From a checkpoint of a small mixture-of-experts model trained on Wikipedia: 8 layers, 11081 steps.
Below are experts of layer 4 (counted from 0) of a mixture-of-experts language model. Rows are named router (the router's row for the expert), gate (a neuron's input weights, with its number), up (a neuron's input weights, with its number) and show model dimensions 0-255. Each number is 128 + 32 x the weight over its row's rms, rounded and kept within 0 to 255.
After each expert's rows: "gets" lists some tokens that make up at least twice as much of what it gets as of all text. This comes from a sample of Wikipedia text that the model never trained on. Tokens count by the router's weight.

# expert 3
router [134 108 139 135 144  96  99 120  99 137 114 155 128 131 122 104 135 118 168 143  85 120 179  92 101 164  99 108 127  96 129 130 117  83 136 111 100 126 165 183 135 177 113  97 203 126 144 154 144 173  47  97 123 104 111 108 126 179 120 117 140 130 177  66 138 132  93 130  79 129 142  63 122 107 131 225 185 133 114  84 174 199 126 113 116 167 127 153 118 138  65 146  77 102 157 130 190 147  98  98 116 149 129 137 168  94 127 127  28 139 131 130  92  70 121  89 171 137  97 163 152 147 135  94 155 132 139 121  75 141 129 128 133 100 120 177 104 160  67 118 153 106  91 141  94 149  67 137 104 138 148 159 130 100  99 112  80 132 134 146 114 167 149 121 159 143 139 132 111 128 153 122 108 184  63 153 120 101 124  93 112 138 146 103 168 101 142 118 136 132  18 121  75 126 142  96 190 131  47 147 107 136  97  91 129 117 116  97 135 154  82 174 164  99 120 117 158 111 219 147 126 149 134 138 119 188 165 135  93 188 200  69 165 136 163  87  78 142  93 140 133 123 146 144 167 130 117 119 126 172 117 184  85 121 169 122]
gate2 [123 134 165 156 165 156 112 143 137 124 131 145 165 104 136 134 134 152 141 213  99 129 146  98 119  99  96  78 197 174 141 145 149 158 138 117 129 109 168 120 112 143 126 174 131 143 172 109 155  82 178 154 110  89 173 132 170 142 122 204  57 119 106 156  78 130 159 162 111  93 122 107 114 155  99 191  81 109 130 132 126 152 197 130 109 131  93 103 145 130  96 192 191 169 150 155 171 127 161 199  92  83 133 140 108 146 139 138 136 112 158  87 109 134 128 203 101 120 160 140 169 149 144 100 136 102 145 177 101 119 118 186 129  86 163 184  89 138  98 106 145 134  73 143 138 146 151  90 127 105 111 156 142 120 146 138 133 133  77  98 118 142  42  80 101 157  70 111 152 144 146 115  93 190 114 188 132 208  87 133 132 156 130 115 133 101 144  96  47 121 144  92 116  85 163 107 143 154 122  60  83 151  99 173 135 111 175 155 149  97  97 105 154 132 139 150  98 142  80 139  83 125  84  84 119 158 109 111 151 136 108  99 150 105 118 148 101 118 173 152 158  46 134 152 166 105 146 159 128  80 157 129 163 115 188  50]
up2 [144 164 136 104 143 139 145 111 108 137 212 109 122 129 175 167 113 170  47 115 120 119 134 107 109 102  74 111 208 168  99 129 124  76 161 108 157  85  90 180 143 152 142 113  92  97  89 132 138 164 105  90 188 139  94 128 109  62 139 135 170 103 108  71 106 109 111 142  95 126 104 154 144 113  88  82 124 116  79  98 107  92  73 191 193 131  94 103  62 149 160 104 133 107 161 154 114 124 166 113  86 161 151 182 148 106 173 140 144  65  96 171 147 140 106 109 102 100  84 134 141 153  76 109  98 168 137  74 118 116  90 133 167 125 178 154 153 141 156 114 120 141 139  86 147 103 132 189 190 161 130 105  97 118 163 135  87  96 122 185 124  94 129 118 165  85 149 182 132 141  98 110 141  96 164 103 107 101 176 111  78 109 102 106 198  99 104 194 143 102 110 122  97 104 154 120 171 104 146 141  96 103 145  99 167 162 122 147 130 156 142  75 131 140 123 110 171 157  98 104 125 116 171 114 164 162  46 135 144 100  55 120 141 153 174 150 120 156 185 106 124 120 112 129 160 145 136 121  96  67 188 190 130 133 148 177]
gate3 [141  91 146 127  88 143  94  98 145 163 174 107 164 104 160  67 151 126 191 128 122  83 120 118 139 162 168  99  93 152 152  76  85 125 171 151 138  79 184 120  97 142  98 139 142 110 150 139  74 120 101 123 175 110 151 116 122 105 204 140 113 115 123 109 170 119 181  71 172 170 100  97 187 123 140  89 147 119 142 140  76 101 121 133 165 151 142 185 129 143  83 146  80 147 134 104 195  84 153 119 110  97 108 190 207 126 152 131 200 135  98  90  88  99 171 133  90  59  66 168 105 140  98  88 145  89 143 124 129 126 111 123 135 114  93  92 142 112  84 102 125 132 178 194 107 159  79 159  92 115 150  88 148 122 136 117 127 126 146  91  90  83 193  92 122  99  71 107 174 122 160 108 123 143 104 135  83 139 123 113 133  98 149 137 199 137 151 106 117 167 116 141 126 116 111 146  86  69 137 195 107 140 134 117  56 102 151 128  75 195 145 191 151 152 167 128  86 160 180 131  65 123 126 157 116 122 148 150 113 186 152 113 109 136 129 140 110 133 114 146 105 136 116 134 111 162 167 173 158  95 100 101 150 209  88 133]
up3 [136  89  80  84  83 108 176 129 161 142 137  95 145  96 101 102 156 148  93 186 145  55  94 184 138 160 144 139 125 128 166 138  91 101 116 153 152 130 122  67 138  90 134 175 117 179 115 133 158 164 149 118 171 142 128  89 161 127 127 148 119 139 168  87 164 171 163 119 123 107 133 133 106 126  62 191  99  84 141  94  98 175 110 146 138  99 193 183  95  87 136 116 124 164 186 100 136 113 127 161 167 162 155 111 117 115  67 100 147 128  75  64 128 170 164 121 137 100 173 133 102  77 150 111 113 117  77 160 164 112 144 144  79 151  92 123 125 105 125 144  86 157 125 142 234 210  94 110 156 138  41 150 164 195  76 119 174 146 102 141 117 124 146 140 160 139 127  97 111 116 143 128 188 157 145 157 125 146  78 144 132 117 131 100 130  75  94 115 147 139  93 142 155 131 128 110 149 137 130 136 114  79 160 101 125 181 134 108 147 161  95 122 121 102 148 106 183 152  83 196 130 144 103 157 142 199 144 110 130 149 127 151  95 176  63 181 147 105 118  91 103 160 105 157  80 113 170 170 143 122 137 124  73  74 111  76]
gets: ",", " and", " of", " in", " to", " for"

# expert 2
router [170  84 119 145 178 120 168 127 127 165 170 170 129 149 141 140 129 109 170 186 114  72 130 135 105 117 133 126  89  41 134 137 100 103 151  88 169 122 100 151 126 165  61  98 179 186 131 102 180 173 144  74 125 120 132  95  84 147 106 159 149  95 114 146 140 136 107 170  69 126 159  75 107  77 134 148 153 138 110  98 147 127 133  99 100 106 116 175 146 105 129 128  94 133 109 151 118 247 109  86 173  74 126 152 105  67 184 160  82 150 145  77 141  93 102  92 134  65 120 136 198 139 130 154 129 155 119 169 144 178 136 144 163 127  91 127  79  84 127 150 141 116  70 137  76 146 138 167 101  93 135  92  63 107 113 134 123 167  65 168 178 130 126 102 119 119 194 143 119 142 128 157 102 106 129 196 147  82 121 161  83 115 121  90 119  74 143 101 141 101 112 158 107 139  85 128 175 145 146 101 123  72 128  99 115 116  61 121 129  92 114 160  96  89 101  86 188 140 168 116 110 166 127 117 139 145 129 142 147 163 168  90 150 196 171 106 132 144 166  85 145 105 139 125 190 131 132 145 164 140 109 181  99 103 134  99]
gate3 [ 69 190 115  76 119 167 160 109 164 168  83 129  82 150 135 120 113 110 137 116 131  93  99 156 155 135 188  91 124  55 155  94 104 112 190  95 133 160 146 135 105 175 126  89 140 144 209 147 200  98  66 115 165 153  99 131  92  91  98 107 149  90  75  90 137 131 111 164  97 175 141 186 125  94 132 133 136  95 122 125 111 137 156 131 143 141 148 123 137 114 130  89 128 155 151 120 103 176 163 155 112 100 111 133 212  82 120  99  84 121 129 160 189 102 138 112 173 157 119  78 133 107 142  99  21  71 144 122 162 107  68 188 173 125  98 170 157 187 134 116 134 108 172 162 144 139  94 131 164 114  95 108 126 109 160  99 104  84 118 128 144 143 117 107 109 109 123 144 123 103 171 146 131 144 166  89 143 164 132 184  72 147 203  93 121 129  79 128 117 151 176  68 122 148 110 111  99 158 126 139  85  89 116  79  96 154 100 109 112 103 124 154 116 136 139 151 103  84  85 164 136 139 155  69  92 194 126 171 114 128 116 109 101 215 112 211 106  92  67 130 138 140 128 117 165 138 112 118 132 138 140  93 131 133  97 141]
up3 [111 115  99 140 153 149  75 123 118 115 104  85 131  73 137 159 133 126 113 122  97 114 101  78 116 163 102 109 119 136 146 161 132 118 128 116 130 136  96  56 137  77 136 100 119 155 148 115 154 101 154 164 122 130 165 134 144 150 136 119  70 110 165  69  95 141 106 101 202 108  93 136 140 141 135 109 110 128 123  93 158  76  84 147  90 100 130 179 214 135 107 144 114 151  81 131  88 202 111 161 150 139 131 164 132 151 162  88  87 195 168 142  79 171 154 181 165 110 119  99 126 127  97 111 150 160 110 135 168 170 148 107 165 103  92 105 115 154 152 131  77 138 114 146 109 155 179 150 130 178 150 118 162 133 203 164 125 129 102 121  79 111 127 184 118  59 119 138 115 117 125 116  54  81 141 140 109 237 159 144 112 121 146  77 120 175 130 149  80 119 142 125 134 123 130  64 174  99  87 134 100 189 138 144 154 141 191 155 144 139 187  79 119 163 120 147 169 212  55  77  66  91  61 123 148 120 100 114 125  86 148 144 144 148 129 102 141 144 124 104 120 152 154 169 156 127  80 130 121  51 158 144  91 122 115  83]
gate4 [107 127 201 120 193 151 156 106 107 144 129 108 133 148 111 168 105 105 158 139  92 117 159  99 152 100  82 103  99 120  96 147 109 118 134 195 159 140  78 103 186 143 178 149 141 136 148 159 102 143 153 138 117 119 172  80 126 111 176 144 127 128 176 154 186  74 204  99 121 189 140  93 124 111  97 106 122 173 115 155 116 114 142 109 133  94  93 105  92 139 117  42  99 165 126 130 120 130  83  93 120 172 150 190 103 121 145 145  81 134 120 106 151 166 118 179 156 119 130 197 138 134 156 132 136  89 102 195  98 122 106  71 132  65 109 134  88 122 130 194 119  87 140 116 133 196 111 114 146 133 186 100 104 112 112 137 110 141 131 109 105  99 171 131  66 117 154  10  59 106 122  84 108 126 145 134  79 117 144 122 165 126  41 122  70  87 111 168 198 110 150 177 141  79 159 160 113 118 154  94 124 126 112 113 119 100 141 151 130 121 149 118 112 176 103 156 120 107 126 141 175 149 139 122 140  84 165 118 126  65 165 123  94 120 197 173 145 158 118 136 166 193 119 120 143 136  85 160 183 169 119  99 159 133 123 139]
up4 [110 189 104 158  98  98 103 133 129 129 148 143  84 129 182  65 121 145 176 128  91 146 101 137 213  84 133 104 101 158 140 155 113 107  97 151  78  99 120 138 131  99 138 110  78 150 127 131 109  76 109 159 123 114 150 106 144 182 119 119 158  83 161 108 178 124  68 193 101 128 129 106 158 137 118 153 152 140 138 103 128 106 134 184 159 142 144  87 112 113 161 176 132 144 185 144 125 126 189  84 157  66  86 129 163 134 112 123 154 139 160 120 158 133 183 101 122 119 110  87  96 179 103 107 153 154 145 116 178 161  84 118 145 174 143 156  70 110 182 172 191 132 145 145 114 125 188 115 137 146  66 107 183 132 128  89 125 108 104 118 124 115 148 103 108 180  86 137 126 180  53 178 131 130 157 111 133 169  83  92 100 108 106  89 111 152  35 113  79 157 206 170 106 110 149 156 145 157  47 147 128 105 124 132 150  83 150 104 132 140 128 141 103 132 153 156 140 212 145 120 174  45 106 182 103 106 135  72 135 154 180 178 153 131 114 118 134 125 115 113 152 119 132 129 181  99 130  86 134 108  94 113 100 118 204 153]
gets: "\n", " |\n", ".", ".\n\n", "|", ")\n"

# expert 4
router [129 103 125 144 194  79 131 110 126 196  82 125 119 149  91 133 137 156 105 141 116  94 128 131  88 153  58 119 170  99 114 144 106  96 136 121 151 170 133 171  71 133 139  86 143 152 153 152 112 208 109  88 113 116 153 113 102 163 172 187 170 109 139 144  65 129 129  38 125  42 120 126 148 139 145 150 127 170 128 111 132 154  90 122 143 128 131  98 134 169 101  95  84  92 160  51 187 116 114 155 156 118  89 129 158  99 120 140  82 134 156 163 178  85 172 124 135 133 139 180 106 157 149  57 130 139 115 157 131  86 142 143 115 109 121 123 190 135  96 134 151 131 119 148 119 167 179 171  96  98 146 125 113 118  75  81 137 156 128 118 125 124 100 145 148 130 142 127  74 158  96  57 121 124 105 120 146 108 165 109 143 180 157  89 129 117  51  82 129  97  40 216 175 142  89 123 134 116  81 103 147 132 121 130 133 125 129 109 102 141 172 122 131 109 145 113 217  98 127 135 136 166 121  83 113 147 107 113 125 128 146  56 191 164  97 144 126 134 116 135 194 120 200 158  84  91 116 148 177  74 132 144  85  82 135 120]
gate8 [115 119 199 175  90  87 124 170 154 142  98  75  74 150 117 124  94  98 149 159 167 164 139 149 114 148 144  81 125 121 144  86 113 119 144 100 120 104 109 173 123 117 131 137 144 117 101  99 133 208 152 156 114 105 209  79 144 114 162 119 154 163 161 109  96 118  99 113 173 128 118  99  52 114 134  90 146 171 154 152 132 127  77 113 115 121 119 117  97 175  95 102  75 134 137 146 108 192 102 130 145 126 127 153 120 135 163 138 155 131 132  72 165 175 156 171 114 100 115 145 106 116  76 149 171 185 138 121 138 135 130 128  81 113 161  88 107 125 171  82 141 103  87  63 192 133  94 148 158 113 129 181  97 118 161 119  55 121 142 111  94 125 148 121  92 130 111 126 112 144 154 132  87 143 156 138 116 127  98  59 129 130 172 166 143 133 133 178 158 173  64  77 125 103 150 139 103 142  96  76  89 139 143 121 130 113 158 135 111 124 141 132 128  84 110 123 174  94  69 103 136 107  69 125 146 141 216  31 179 101  54  70 174 118 156 184 132 175 176 152 177 116 123 176 158  92 152 102 160 136  91  84  74 141  87 115]
up8 [ 78 119 160 123 125 170  66 108 168 140  76  93 100 172 183 148 100 155 149 107 180 185  67 182 134 170 147 137  97  90  85 122 133 121 158 104 113 160 114 137 142 155 153 125 126  97 171 161 153 151 170 175 100 205 135 103  85 123  87 130 116 112  98 181 133 142 112 163 146 151 105 121 111 130 122 172 171  64 110 166 111 143 100  98 124 147  89 134 118 175 109 116 147 139 142 116 125 172 135 140 104 170 133 150 124 145  74 115 170 115 168 169 152 149 172 112 116  89 153 173 120 158 106 196 132 196  92  92 112 110 138 155 166 154  98 138 125 132 159  77 141 130 106  66 126 139 114  88 118 115  65 132 127 161 135 105 120 155 124  98 102 114  79 163  96 167 116 145 125 213 100  68 137  68 116 128 130 140 119  71 146 123  72  51 133 150 105 134 128 104  88 134 124 111  80 160 167 131 103 161 115 119  78 126 167 125  46  89 158 136 119 107 122 122 204 120  96 114 111 135 131 146 112  77 110 103 158 164 191  88 111  80 191 140 186 156 103 158 155 159 128 135 104  79 140  70  70 141 131 151  60 113  83 118 113  84]
gate9 [161 177 169  86 125 131 177 119  66 171 149 132 104 150 106  43 155 112 180 164  74 149 130 156 139  90 171 106 108 179 137  94 111 100  92 167  79 192 127 159 140 178  95 119 109 113 136 162 110 127 166 112 143 148 132 130 129 139 142  46 120  79 133  55 156 187 119 132 134 188  94 112 105 146  96 110 120 165 117 149 159 173  87 110 105 123 153 140 125  98 138 114 115 132 169 119 174 144  78 178 122 136 141 136  93 120 157 144 164 152 178 126  72 126 150 139 129 176  84 147 145 129 150 146 124  99 127 114  82 106 142 103 124 149 156 143 114 124 128 192 179 190 140 153 115 129 164 110  94  91  83 183 162  93 101 198  98 100 136 133 101  57 148 135 104 194 126 125 113 102 168 129 188 137  64  99 119 174 134 136 142 191 105 182  78 130 141 134  90 107 134 102 104  76  81 160 107 119 150 110 118 144 110 145 116  73  76  67 140 102  72 143 103 125 104 110 135 130 120 172 146 137 168 128  84 112  85 104  99 120  57 178 150 192 123 133 156  82 146 131 175 171  71 100 111 121 143 144 111 167  88  87 118 141 118  88]
up9 [168 115 110 132 128  80 135 130 141 112 101 112 186 131 178 165 181 117 124 154 168 101  97 148 119 189 102 119 144 117  96 154 122 116 148 149 100  69 174 140 148  90 131 103 163 134 121  94 148 106 117 154 107 168 149  80 174  90  88 157 113 112 136 175 127  85 167 147 142 135 151 162 153 102  92 123 171  95 164 131 135 111 174 165 113 184 134 179  82 150 130 125 111 101 166 130 135 100 124  30 151  88 154 141 155 123  87 108  83  43  94 119 161  73 134 174 113 154 145 106 198 118 105 129 125 157 142 122 159 141 163 121 139 109  83 173 147 115 161  75 172 166 119 132 129  52 123 129 160 120 176 155 147 183  98 188 121 143 141  92 135 187 154  85  81  81 150  97 163  80 142  68 202  68 144 144  32 142 178 158 105 122 112 132 132 138 121  90 130  70 154 135 133 109 207 107 152 128  82 139 157 142 105 153 108 135 136 154  85 103  98 136  84 115 124 116  88 175  92 132 129 108 180 133 170  95 149 103  99 173  99  89 155 135 165 156 113 152 176 140 122 100  78 177 109 139 124 107 110 140 147 163 147 179 175 131]
gets: " a", " the", " an", " The", " In", " was"

# expert 6
router [ 56 107 122 171 124  81 130 147  87 188 159 136 117 193 134 130 126  92 154 188 147 128 120 104  49 104 105 135 130  98 177 166 165 133 130 139 131 157 101 155 124 150 146 141 154 172 123 148 123 145 139 115  83 135 129 116 115 144 125 149 156 118 145  60 118 153  92 143  88 103 156 102 142  99 136 107 182 182 126 135 119 173 112 126 136 102 136 120 136 138 142 101 111 135 119 100  79 152 113 130 129 136 126 107 128 118 141 156  64 145 143  81 116 113 147 135 146  90  83 152 153 120 151 122  68 117 101 172 107  66 119 119 168 152 101 148 111 128  79 207 123 152  99 153 125 127 133 231  98 149 124  91  74  62 104  82 117 224 120 122 169 134 138 126 153  87 168 216 109 143 129  94 121 189  88 138 156  86  88  59 104 173 125  68 109 101 130 112 180 105 112 139 129 144  82 170 185 104 138 108 122 115 176 109 150 142 178 138 128 143  78 199  89  78 106 169 162 139 113  67 147 186 134 155  88 123 102  78 160 165 156 148 170 152  92 198 119 136 103 108 116 107 189 178 152 152 174 101 128  91 136 160 111 138 137 129]
gate9 [145  84 127 123  79 141  71 105 180 133 113 122 105 205 147 168 160 150 121 106 115 142 117  92 152 169 106 131 123 116 155 116 172 159 153 138 138 117 150  95 138 105  88 149 136 137 101 142 126 145 101 125 139  64 139 135 150  59 121  47 124 169  73  53 170 139 168 154 164 197 185 138 197 146 132 157 109 103 174 118 126 124 174 110 131 166 205 171  98 136 179 167 161 125  68 177  96 162 133 143 123 143 185 110 118  94 131 180 130  87 109 122  98 123 130 126 110  88  90 102 165 144 114  88 119 155  85 214 167 118 129 102 106  86  54 170 126  97 129 151 102  85 136 103  94 135 147  91 154 107  99 124  92  45 123 121 127 143 145  85 103 163 130  80  96 127 135 165 154 114 169 141 118  76 176 128  72 122  91 130 131 114 133 118 108 155 122 163 100 167 118  86 179 113 147 107 117 103 138 124 132 127 204  86 145 142 178 146 152  96 157 151 141 113 176 124 152 124  89 125 124 112 132 126  51 131 116  60 149 131 111  41  93 118 135 157 131 135 162 132 110  78 130 127 207 121 162 134 113  85 161 166 117 147 106  98]
up9 [139 130 121 137 139 179 168 107 167 142 160  99 140 137 164 195 139 137  73 148 165 154 132 193 130 102 167 145 137  95 126 137 166  43  94 106 128 151 129 175  73 152 153 140 110 123 109 188 139 183 149 145 163 120  91 159  96  61 110 140  93 101 148 114 133 154 136 128 122 154 142 138 179 166 210 136 131 122 164 124 107 173  92 121  80 111 151 164 101 106  91 102  85 110 138 137 146 116 138 152 118 130 166 108  99  98 183  72 119 130  65 130 151 153 115 116  86 118 109 144  50  85  85 154 122 120 113  85 148 148 201 161 115 135 117 104 117 115 107 132  76 114 153 157 124 107 115  88  96 112 137 133 149 173 147 144 143 121  99 122 169 137 131  54 150 139 203  65 107 170 126 139  48 130 155 148 123 135 184 160 117  88  77 111 131 115 150 180  93  55  80 111 152 144 113 103 150 118 119  87 162 125  61 186 173 145 154 136 140 129 164 139 122 105  91 125 132  80  89 189 126 145  64 153 152 107 104 112 101  85  89  96 163 122 158 155 163  77 165 123 110  92  52  92 110 111 127  79 166  82 135  99 132  81 157 108]
gate10 [119 154 102 155 160 109  88 125 104 131 150 160 125 156  84 114 115 133 141 127 179 110 168 136  98 134 126 178 154 157 115 186 164 159 119 127 127 132 111 116 117 134 173 119  62 153  97 146 166 158 136 116 187 104 169 107 130 158 126 173 146 114  79 151  32 107 160 110 111  96 172 115  82 118 127 138 140  50 116  87 109 133 110 164 134 130  27 135  97  84 121 180 155 183 128  88 129 159 179 142 112 131  97  95 119 130 191 158  73 141 168 149 114  68 178 202 112 170 183 140 136 152 138 123 143  96 124 132 140 109 151 141 162 140 151 191 143 119 112 105 155 124 101 182 133 114 143 130 154 167 118 119 157 121 179 130 155  69 158 112 117 160 116 141 128 159 133 144 150 112 103 150  88 143  93 165 140 104 113 203  85 162 111 118  99 105 102  93  91  99 137 131 125 112 124  54 187 208 114 123 137 136  89  79 156  96 141  69 133 154 104 110  86 125 111 144 143 135 119 164 117 170 207 141 137 149 100 135 110 119  65 108  94  68 111 113 224 136 128 166  96 167  98 158 138  96 122  93 116  67 170 103 129 183 151 172]
up10 [158 169 101 133 113 198 119 155 144 127 130 131 106 116 141 153  95 122  79 167 139 125 121 102 121 149 108 132 171 100 129  95 137 161 100 154 138 176 125  89  44 119 120 131 151 173 166 154 166 189 158 160 104 167 111 171  96 137  89 184 213  79  92 134  78 145 102 125 184 107 146 104  67  97 142 139  73  84 122 171 116 114 150 128  89 154  35 132 109  88  96 158 149 131  92 128 109 134 168  92 123 134 150  83  96  95 107 159  99 182 132 133 133 171 129 102 124 169 190 117 167 171  89 216  78 144 108 119 178  90 102  98 161 120 182  89 165 184 100 121 108 128 141 146 147 107 117  84 140 142 209 146 105 167 171 153 152 179 138 101 135 161 107 146 109  92 120 129  64 143 146 116 150 163 113 134  96 110  94 145  86 106 162 128 146 132 144  83 135  90 188 116 156 178  76 143 156 110 145 141 147  89  95 128 113 201 172 135 122 145 174 127 119 158 114  79 148 113 135 142  39 136 134  68 155 165 118 118 134  95  70 121 126 133  99  98 126 132 109 139  77 126  94 155 156 148 145 104 153 131 148  88 190 107 127 144]
gets: " ", " (", "0", "1", "2", "3"

# expert 0
router [110 128 180 159 128 113 103 121 151 155 124 120 145 168 116 140 138 160 146 185  94  98 128 114 124 193 118 119 161 120 155 134 136 111 104 133 156 140 176 120 136 134 166 114 144  53 123 142 114 109 139  86 124 111 165 159 110 143  84 150 209 174 126 165 116 160 123 109 126 163  95 139  97 158 100 148 134 125 189 111 130 159 114 150 170 153 125 125 122 122 118 107 111 140 163 118 121 117  77 127 124 108 125  89 134  98 162 183  21 148 169 146 143  94 153  66 175  79 109  61 163 117 102 146 166  82  62  84 116 112 124 173 112 116 109 162 136  81  96 116 175 109 118 112  99 163 161 178  99  65 142  77 112 134  97 118 198 139  86 123 109 155 123  88  84  95 151 166 122 120  84  95 134 169  89  87 146 125  95 161  85  95 120  51 215 125  91  77 136 159 139  85 142 146 133 139 185 160  91 140 163 142 162 138 116 106 124 108 118 129 119 146  99  90 148 111 160 104 141  93 142 140 136 107  86 150 181 126  97  81 176 142 110 185  56 177 131 176 138 115 196 176 134 109 167  97 203 143 158 114 138 180  66  89 100 132]
gate9 [136 136 133 128  90 121 185 135 143 121 153 169  98 156 116  55 140 161 113 106 107 117 155 141 221 145  64 153 134 105 150 111 162 140 128 146 121 128 114 124 100 170 111 112 146 137 153  97 177  89 118 175 115  93 159 126 187  63 180  16 103 125 155 157 144 123 108 131 150 172 133 138 141 144 141 142 131 111 147  85  81 109  59 132 177  86 103  98  67 131  68 114 190 137 116 146  76 109 140 126 159 153 130 199 156  71 152 117  92 120 115 104 110 120 166  89 104 109 149 126 130  99 214 117 126 128 124 128  71 138  97 135 133 121 121 100  90 148 116 156  64 137 115 178  75 114 115  99  75 123 201  81 130 147 140 132 165 121  66 143 111 159 112  67 122  67 129  98 122 103 106 115 146 135 143 158  88 135 122 155 133  73  95 140 123 145 137 139  93  99 127 165  87  91 134  83 176  95 160 164 157  93 125 120 156  92 103 169 159 179 208 112 138  47 110 138 136 123 133 114  99 124 135 154 194 209 140  98 181 138 108 141  98 165 113 146 123 124 125 162 131 130 132 115 123 120 128 124 155  95  79 172 127 199 137 154]
up9 [139 105 180 108 141 160 110  96 115 103 156 107 130 115  83 145  91 159 144 152 144 119 157 132 119 132 153  82  72 145 134 132 191 138 111 159 132 132 107 142  89 181 105 158 143 145  90  82 126 100 135 153 137 145  98  63 116 102 191  96 182 130 130 140 113 118  92 125 141 168 100 148 150 151 111 115 133  86 133 122 137 124 130 124 131 129 101 141  98 117 107 120 102 145 161 169  86 107 142 155 156 126 146 226 154 181 177 177 128 129 103 123 144 180 126 188 112  96 140 167 127  95 124 164 107 102 105 186  94 162 222 122 171 111 172 118 117 165  80 154  73 111 125 159  64 120 120  99 136 193 194  81  91 159 137 169 126 135  82 138 109 155 143 109 166 109 159  58 145  51 167  94 114 162 142 138 114 121 118 115  61 150 174 138 155  86 127 134 119 143  79 135 115  84 115 173 139 115 168 120 127 131  85 144 149 110  95 158 128 159 178 212 107  40  74  73 113 173 137 126  83 124 162 113 141 178 114 125 106 118  95 149 131 127 108 151 186 101 103 150  76 107  86 187  96 142  95 141 106 125 105 135  55 202 123 137]
gate10 [185 170 162 185 180 172 109 177 118 168  76 172 122 170 142 151  93  98 166 120 151 204 117 114  92 119 157 159 151  76 109 140  93 169 164 146 128 191 130 142 111 171  87 132 178 109 143 147 110 120  67 125 146 151 142 112  75 104 119 165 143 101 144 152  89 195 131  81 107 114 162 153  94  97 111 112 159 106  79 117  83  84 129 141 113 114 149 124  93 157 151 137 117 152 132 160 112 106 140 159 136 141 138 165 172  84 115 145 112  73 113 120 126  83  97 109 118  87 119 124  94  86 118  83 178 146  80 153  90 123  94 109 126  91 139 128  94 133 179 140  95 157 103 104 136 110 147 118 135 142  80 117  78 119 169 140 129 121  86 124  43 168 140 109 106 164 121  40 114  99 187 117 152 125 147 147  79 106 150 126 118  87  82 130 107 174  74 112 135 146 128 119  85 143 138 100 173 115 135 118 120  86 100 129 122  80 148  63 124 167 124  70 129 141 196 148 106 164 177 178 123 129  67 118 172 128 179 154 166  96 150  76 140 108  77 182 103  69 129 144 187  99 147 139  85 158  77 122 197  70 108 127 137 146 152  95]
up10 [ 97 145  98  95 159 146 131  69  95  95 130 157  81 128  90 128 164  96 151 184 148 116 124 118 161 161 106  77 155 122 133  93 107  91  99 145 177 169  78 135  63 156 100 159  98  90  67 145  74 127 136 131 151 149 157  81 122 137  99 123 113 113 183 101 140  95 131 104 134  81 145 165 120  96  92 117 147  82  82 225 119 152  83 119 146 128  71  95  81 170 114 205 199 117 198  89 102 169 149 106  65 180 155  75 118 165  94 154 121  76  98 140  79 125  83 167 149 154 139  95 186 126 115  96  73 189 131 125 185 120 174  76 127 163 194 120 171  77 160  98 106 106 122 164  65 159 188 116 115 126 138  97 123 134 173 126  58 105 112 131 142 123 106  86 168 109 132 123 112 138 121  91 175 113 124 100 148 138 119 115  58 152 128 140 103 104 118 185 111 164 150 145 146 118 126 175 154 151 156 113  90 155 171 177 117 163 167 116 102 116  91 119 142 108 137 139  87 129 116  69 160 104 112 148 145 123 112  96 151 103  99 170 147 117 160  82 120 139 143 150 134 130 115  82 105 101  96 135 119  77 110  92 142 145 136 122]
gets: " |", " the", "-", ":", "|", ")"